From a checkpoint of a small mixture-of-experts model trained on Wikipedia: vocabulary 2048, 374M tokens.
Below are experts of layer 2 (counted from 0) of a mixture-of-experts language model. Rows are named router (the router's row for the expert) and show model dimensions 0-127. Each number is 128 + 32 x the weight over its row's rms, rounded and kept within 0 to 255. Numbers have three digits each.
After each expert's rows: a language model's description of what the expert responds to. This comes from a sample of Wikipedia text that the model never trained on.

# expert 0
router:170120144056112135146102127144125196139141116134139133163130119106173163176122061161163133114156099153136146098164095177135086119139160096110174094132072091163098115078121105108192209158136133180122159088153112067105143142137203140116133168094117173112092103132106103155047122127077125174078090118091175107149126146134140177107160141091105095159125119122115076136174079125120093144167
What it handles: First cell of a new table row after a line break and pipe, usually numbers like catalogue IDs, track numbers, years.

# expert 54
router:109115144076099119090045231170103116117142144129056106152172164095097150158148145104172138134129139163185124108139125119190136033167101145100188132105036093166106152134109122077161116147119138125151103142092119081108118091154169082079137109137129140156104122152100090120110113177139126180085084095141132145167126138122128081142158099124132126107109130121155096109103143147184119176147
What it handles: Closing parentheses, quotation marks, brackets and braces ending a phrase, number, or title, as in (3.47), "disgraceful", PK_{106}.

# expert 6
router:174188136075160162153091183123131143126146163099088119133179124135158123177082078117114151166160119120109073134174101095157114166159188130066180150159121091158104099095104196107121141158117116150133152142167037096100149100084123051074111140171129135105091154139084117110104138166142122123129142099099096115105122195156088139113118195125155134153108182132071109107128151144134074117133
What it handles: Word-internal pieces such as ong, en, el, ife, riend after a first letter, as in str-ong, w-ife, g-en-etic.

# expert 14
router:139174124100124152169068136149168162101200141102058121165097152104126145159107145125163117130088125155139130105181140124182114109188141080107179100132137096129166174125124151117157176149103166216149102107153154103069128099129149067075143147141117140113110087066106114144120141163065140104112141091172105127174079171140171186115174102107090108123104116100081098127171106123087112176099
What it handles: Word pieces like as, us, az, a, plus list-joining and after a comma, in equations, tables and foreign names, e.g. characterize, Akderýa.

# expert 39
router:147108115083168131169113139157168198115153103104076167112082164135180144130074062064102140170074054091152188131132170133151131129161139074147220101100138139142155084135135125089158131136078168141152160138171091088118157098098149155078176130099109151131117164163108089118135110128098123120118147158145115092115090146162128123113130194138106092087166139178069080129161100126131140133140
What it handles: Counting and ordering words after the or a, such as first, two, other, more, most, new, and some in someone.

# expert 18
router:169121137131147147140123168131156127142143122123117151153209088117130127142107118130156126097073171121138159110113144154138112150192128145059169105077105076093137118119090121132123130151083178122158095123176150112102060065135136112145163181110119122080071138103104150159116146175097102185111087054138113122201111131131127174086139182092062140085053107113198132136098119133109078106098
What it handles: Full stops closing sentences, usually after a noun or place name before a new sentence, plus abbreviation dots like D.C.

# expert 56
router:144178119097110150165066137143164156098197142078053116167091154105127143155110141119154118121088134155146130096184144118199122110183132083109172096121141090127145152127126147124154160143102165209141101102154161107068126102125152064069138159139113143107112088060106114142119136165065140102113142086177118121173083163117153189111173115104093107128103113097077105127167108120087119183095
What it handles: Word pieces inside foreign or personal names, such as ou, re, ü, ö, plus pipes after names in sports tables.

# expert 57
router:133110142130154135156127135089085151095101154167137123146228105141186124170118065148180130132093206167219133113100090107095110111144123135107133145093102097111140158129071106073155190155094148125139128131135089134083123108122183158138149143182104151119119165087106091150125143135111165111121087137134151093125178134093075130112091127149126113104079138160075164153134045137081068157163
What it handles: Lowercase initial letter fragment of a word directly after an opening quote, parenthesis or hyphen, e.g. "cult, (contentedly), "Good.

# expert 5
router:133165130178068141138095120165155134083138151117126138162102163173079123185109109159134186174128158142163162109165148122114096168155154108065170133109109141150146155111121172201151163159096125164095068090142067100100086067123139157053113123141122121085129142052095121151106109173119158117123142119157123124113099155093152112097085136063146099160102165098048108188136135113153093148108
What it handles: Closing word pieces like ey, ill, ord, ilm, usic (attorney, killed, album) plus two-digit numbers and pipes inside wiki tables.

# expert 62
router:148105101084172148147159101114084132070118128123068151133171108142123099124114149127126124153138189183125134139121098170112096123187072129102187147121128106130076175132106167116209186148038140081126170081111077060106120120135097105071170172074138165117150150113148157129104113135115095164128104117160126128131097140153138124088150156125133129124080086160093098151150074138087166210129
What it handles: The article a after is, as, with, or according to, the digit 0 in decimals, and eb in infobox Website fields.

# expert 49
router:125162119082192148140094169172142144150106114113110155166075121138168144164081099167113127161081139159120129096178111050134096089159106133093083139085096146130162121128104135109135209149090145144076148114105114126119137113155127151125080121145121141129114123026092042167136141155149144138138148105163118120153104153103155158133182144097095122140121153060168148151132140107029052131127
What it handles: Final word pieces such as -ant, -ent, -et, -est, completing words like irrelevant, vacant, Kentucky, plan.

# expert 40
router:178162094135141139194105148122074159091100208122152147203150129144109111135126138112103104160180101139147156124095063101177093153120090182079124106193155121130097117107154125133147159108125143163089148121130178131123103143091175102144108135087124141128087116139094083150095117209110115121118116105143140068147131103097106135101162073156142151190084198110185154125158125159138087204104
What it handles: Middle stem pieces of longer words such as form(at), andid(ate), loc(omotive), go(alscorer), often before endings like -ation, -ate, -al.

# expert 48
router:162148132135092131173031179110119151150110148138086153129167081153131148170151120082130094146157065181126192125143161133119117118073150072132177150091120104145155207101104127181119170126116121126176110128182131129159164090096136116101136125091142132106105123115104103136098171183137150179082101082129134103131125130166131198117182158110130140144113138144049083129123088095078173125072
What it handles: Word stems like act, duct, Re, man, War, often Act in law titles, Actor in award tables, Civil War.

# expert 45
router:161189138106100164157060147128150154087200150049055102163108135120143139156105144112146123145089149165138143113171150110167118103180119077104157073120137103132143139115117140139166153145100174216168124109154165103062108117125163084068145161130116139084108142057110121144113144157084146102114139084170132123173086168131151176114180133100091104112110108101092088123192110131107129163114
What it handles: Short inner word pieces in foreign names and accented words, such as Obregón, Álvarez, Marikina, plus verb endings like -ates.

# expert 10
router:109079118080146134122102129182114212097145118167152135120066118146115156189108128156124182151087109180095175128165162140168107051183150125110155128141071131143149194093143124144169187155104154108171105108107140076093137117092171114122132107115084169061108205125106132155116151118137098119118111099145165102115121116170069148138142083164124118163078131069073117139155139150100112163107
What it handles: Short lowercase word starts after a space, especially m, st, sh, k, often the unit m, mm, km in measurements and tables.

# expert 61
router:118166137095186140154133118145139173098191135126103150177098110162118115138133134137085134108117113109123211088210077126172156176155175097113141088100122063085168151129082095146146161155121153157081101087110117116104045118091135165127168161097099147140106082167067134163090121152169123153080142126159134090104165102109138108092168101064121130167136091134124064104156119142150092125089
What it handles: Nouns for time, place, role and competition, in sports infoboxes, headings and tables, such as Position, career, season, medal, time.

# expert 44
router:140110151105135217157107115112155160100158116100126141171099151101127166115098114113142180117077147108193154124146115161122135072159175134106170041074132129139180121139100185191160127125102137150095155080094139137111123118140126118136106125113139111075124167120078058125142116205185151136083128064123120154169139154132091150125137164106099110176075151104187082108180088112155116107163
What it handles: Past-tense or participle endings and verbs, such as -ed, -ated, born, used, found, often after was, e.g. succeeded, decided, raised.

# expert 8
router:147130120105188174163134124136104110153121172135100089187112180073105147122128126088130090180175114107108091086143167125115133129183084148138200138121116101113138185072119110081203143154123137125130082113165058123120123088130185135127165108104112155101136165113067118137135129166069140126095105126084190128163157135122078176114116111114105157132096149132135143214130134175050083153127
What it handles: Subject pronouns and relative words opening a clause after a comma, conjunction or period, such as he, she, they, who, which, it.

# expert 13
router:141160065070112153111060129144138173124107177150137140127135125045147152155108099116126111164095088161166168074179088084178099081136133086122177150135110083145168177135123147177150170166108170137124107131158114120097157091103131093079135149178162146132101165102131134171084108169118152157127163105128059115174044154113172164121146168073121125165102109091097133117174137116121102154121
What it handles: Word-initial P or p pieces, often in table cells, plus other onsets like Pr, Pl, Le, Ch, such as Pakistan, Position, least.

# expert 27
router:157167096105117160210104167116128100135110111110099108106104167109139126148093148133146122116133111134144158124138154148088079132136164155095143126138087091120133140127142136133142132136112184205128161090150148083146098101144158178030142094051089143145124123166066122128133180160121149105059133143134123107136149163159140082113184177132072094115069169151071158125131126056162143124215
What it handles: Word pieces following short openings like th, b, wh, especially ough in though and although, plus ir, ile, usiness, ith.

# expert 32
router:170120116092141178149155140141163132063178131118131100169108156118118153156118115142150148113132094219133127137157130063113129094179105043080122158172166122104132117136153124146171104124023163152155090138116088108091134108126132091104109117119112136109065167126101151200127135173132159077130148158150123110161135170118135190123107159147074088127114164113119070099095139136116084205152
What it handles: Forms of be, have and modals after a subject, such as was, were, also, not, plus adverb endings like -ently, -ually.

# expert 3
router:156183153065184105139049125150116125098114155112088153167121108127122172151092140134136182116105147154139141130174092103108140111148163147078145116095073112139150131143122153138117200150115153136100070116160109079181121109046121133122113152127123126128157121090068161174131100193192179142157108150130103106127079123058132108164138064091143104153177121080101150110094073118155074163122
What it handles: Middle or final word pieces after a short prefix, often verb stems before -ed or -ing, such as resign, detailed, awarded, effort.

# expert 60
router:144109092099113172166069124136176133071161144148090139162140097129167160181123133092122123079131105156131133100165117175134147139118109118085166090114092139152116101104103140123140184163039125160137052118158124084121067132111159122085113173172142126151119132133105074160105147204148133185100058080131088118154054134090128136138142170109153142131081134200152171124094141118094094166124
What it handles: Capitalized words inside names of organizations and places, such as University, State, School, National, International, Film Festival.

# expert 19
router:145196103079139154185087123143143161095183151119079133173090158114124138162099147080141127103093166175155137090168138109151112146180141116088194092143135097114150145124130141148155161155102168221110062094148149106073106098127137084088152161113109143104099091085105100149109153152069113120099120087183128124176085164151117165129176137108098104129103123097075093128168099126086101192115
What it handles: Middle syllables of proper names after a capital initial piece, such as Bates, Denton, Lewis, Daisei, Pernilla.

# expert 63
router:148194126088103158170071128150165159105192139137082109173103161107133138153101146118145106110072133166140135097176148114200126117172141076106179084120146090121146156114127142134150167157107170213178104104147165105063129104137152061085136159131103143104117127060103117148115151167068149103111141086165119128178087164137124184117179108103099110132100110097083100133175098136090124169116
What it handles: The preposition to, especially in according to and from X to Y, plus other prepositions and table pipes after names.

# expert 33
router:110132056091095133149080154117139163122083149125090122182140130085170154164104167118187135149124104109118163104136132157111105078148115132125169154110117102133152179130104138182129174148115148084132117130129072135134098095128130085101130145118079142114072152058131068170119125145081202107121111092068125115146067190123140156074168138135098081168091116158164127154196072105099114168188
What it handles: Single capital letter beginning a word, at sentence starts or in names after a period, comma or the, e.g. Because, According, Sir.

# expert 11
router:137194085027145153164137173152165131148166177134095104133165131104133143152086086124149147132141097107185171089161106119082095146109123143090135155138131105163231108126076139145148131175108104181150141131110121135093125098096134141036172117142133149138124162141094091123070101192169183157109086126087107094164099113141138141104084110112134111141133158134092099181129071123084137140127
What it handles: Mid-word pieces ending in k/ck or similar after a short start, like st-ick, B-ank, sc-hed, rem-ark; also month names in dates.

# expert 25
router:146081130082198127114075126126104152144069213132100102183117127138144117194123142165144187117102094174099184101165118106072110101121163099119202117110139093174076115109078118171096098143130102156140126138175091120136106125127197139115107133144127151102128095144111153149107150209166114121105138109152186103189141147119133092109213127103114125138095134088136059114145150148095100134115
What it handles: Inner stems of longer Latinate words before suffixes, such as administ-ration, Scient-ific, sup-port-ing, polit-ician.

# expert 43
router:173179142103096145156115130130157144123160117118146116152109142137160144150092116114129114106129139121141123103161105137169116068161151047108205057109074099156131123120121107146176159148111193191140117097141158101050136124138190053108156145117122146069107113085129142143107165143077169135098089080117149124196070189121162153124165148091079109129100117103101058132180107127119134158114
What it handles: Standalone space tokens before numbers in dates, scores and codes, plus section == markers and dashes, such as November 23, Hot 100.

# expert 59
router:162068138098177146160087105135133149104129163129176136123119100138132139180117101135089174142146159129178172117133110138178119059173129110104207103084108094140142131067141075115163129168126160118096140118104141099076132099122151105158158126069054132144129139077116088168105154119142109114058128110122175093164109103157122111067111190063127137176119130086075106174128120189121150178151
What it handles: Single lowercase first letters starting a word after a space, with the rest split off: b-ought, f-ought, g-ave, w-ins, c-astle.

# expert 55
router:103175162083142122185060135154135174040114151120178038127144100122183148136115122082142121095109163171113136104163129160119123101161152126096165119091109097095151072134142120140172172161106179188133119059173150106134119098100149119082124144049123106115101149144071075149134129127100087167102132095107143116132087118160129163131137115155122114190121114086084123189181099125113126102146
What it handles: Prepositions starting time or place phrases after verbs or commas, mostly in, at, on, from, during, such as died at, completed in.

# expert 16
router:193138172113168171159122161096106129116124171117121116114123136112113129157118084103130137091072118125157131132148157095100086135134064080130127133107134124094203165136104158101171108147116159084082070156188146130092131073098155125083153145122141164115134201122104160137090134146113151182112118076168168128126078088102132162064098157125144094167081144082064156160116124187125061194125
What it handles: Periods ending sentences or abbreviations like Sgt., Dr., M., plus inner pieces r, ro, pl, err inside words such as Starring, Strongman.

# expert 9
router:177121095165146187166069152111140137124183132119093139186070132074186160142089142138184155075093136144146151140133081088148126118139110139091124157088118122147155111107121087104130152139096158096154118144125145110103115086139148166048098100134160123146103178070126099118124114121110144110115143113180098132153078104185109088180224156090090094131118097116067156139119111140156058190131
What it handles: Word pieces ending a short stem, often before -ed, -ing or -er, such as household, sold, confirmed, McDonald, Gold medal.

# expert 36
router:127127082093137159152129120163177162119102127111149141119163104090162154126060160097182120070113161135197127106144120096130110139148173079103195108092122053126086125114098112125141165150124171120112123079139150048027133135119162105123179117118099157075093121114129126157109132133092146173105116069092149122136088183126152188107158143133125123075077133132158105177172106182098147146153
What it handles: Space or colon opening a later table cell after a pipe or colon, before scores, dates, or stats like 8–3, 2019.

# expert 46
router:089164142091114182129114143157112148122120127116066091142187161102160156148126136092102161073158138172099133110156112088159111146205119144116167148138109079128114217117107088087153145154140172189125128102227148123096110105103121080067148113132112139102102133087114111148112145154122120173103080106144157126163137160124122145141117128105098109121127159148061138094205079122053147173181
What it handles: Word-final s and similar endings: plurals, 's possessives, verb -s, and -ions, -ters, -ks, e.g. boys, reefs, Hood's.

# expert 15
router:142183118099130178132107160118048175141121199094130123162161130113165107153090085135119115192110136157145077100111079096141083148136133089109140117103080112179153130125104182129163133161129165152139064137164098094067133117139119106065132102152084142132129112149077156134156094129105115123156126127188088158170094134143135113088211200146088094125054097109153141133119103170145082165126
What it handles: Suffixes like -er, -or, -ician forming agent nouns, plus -ace before -ae in taxonomic family names, e.g. screenwriter, theoretician, Cupressaceae.

# expert 47
router:149106094053104178171113174116179162110190133110109103138156130031166162125089142087215127166140127108126146122153096129069115095155121117091133098063120060133109111114108122165152137152087177158158097129146144083091161112115156057104163124136103145104092110101126155150150152146101174095114148071095140118167058190157116171099161139111102131116098110126130102118158133132091157131157
What it handles: Spaces and separators inside wiki table rows, before numbers, e.g. the space after a pipe, |---| runs, dashes in scores.

# expert 12
router:128128047109158146122064123163147138107101158165069114139160103163162132095087103102137087120129126143112091092132103135134110151185132094098136128062146113138134164133122182161149189172140141155125164154104139127052144069097131148092098122138127151094128201117099112168160120112108132184137129091091102104122074165172137134154118154099054094190129190086089107161117130096113137096212
What it handles: The -ing ending, and pieces like -ind, -ate, -aking, completing verbs in running prose, as in us-ing, provid-ing, becom-ing.

# expert 42
router:149195168138164198099078161170117147110122114117157187151137102115115144159078069131167207173134125170146100110219144138146096139148126102091136149090138089137069110100134117129174151144081118175147091150109138101116156074085090121100074145136080138052164114082108118109081167164085158160090086122155082122122092123151156096130137169136079105130086163129135114134138165113140145132144
What it handles: Nationality adjectives and endings like -ian, -ish, -ese, American, German, in biography openings such as Romanian footballer.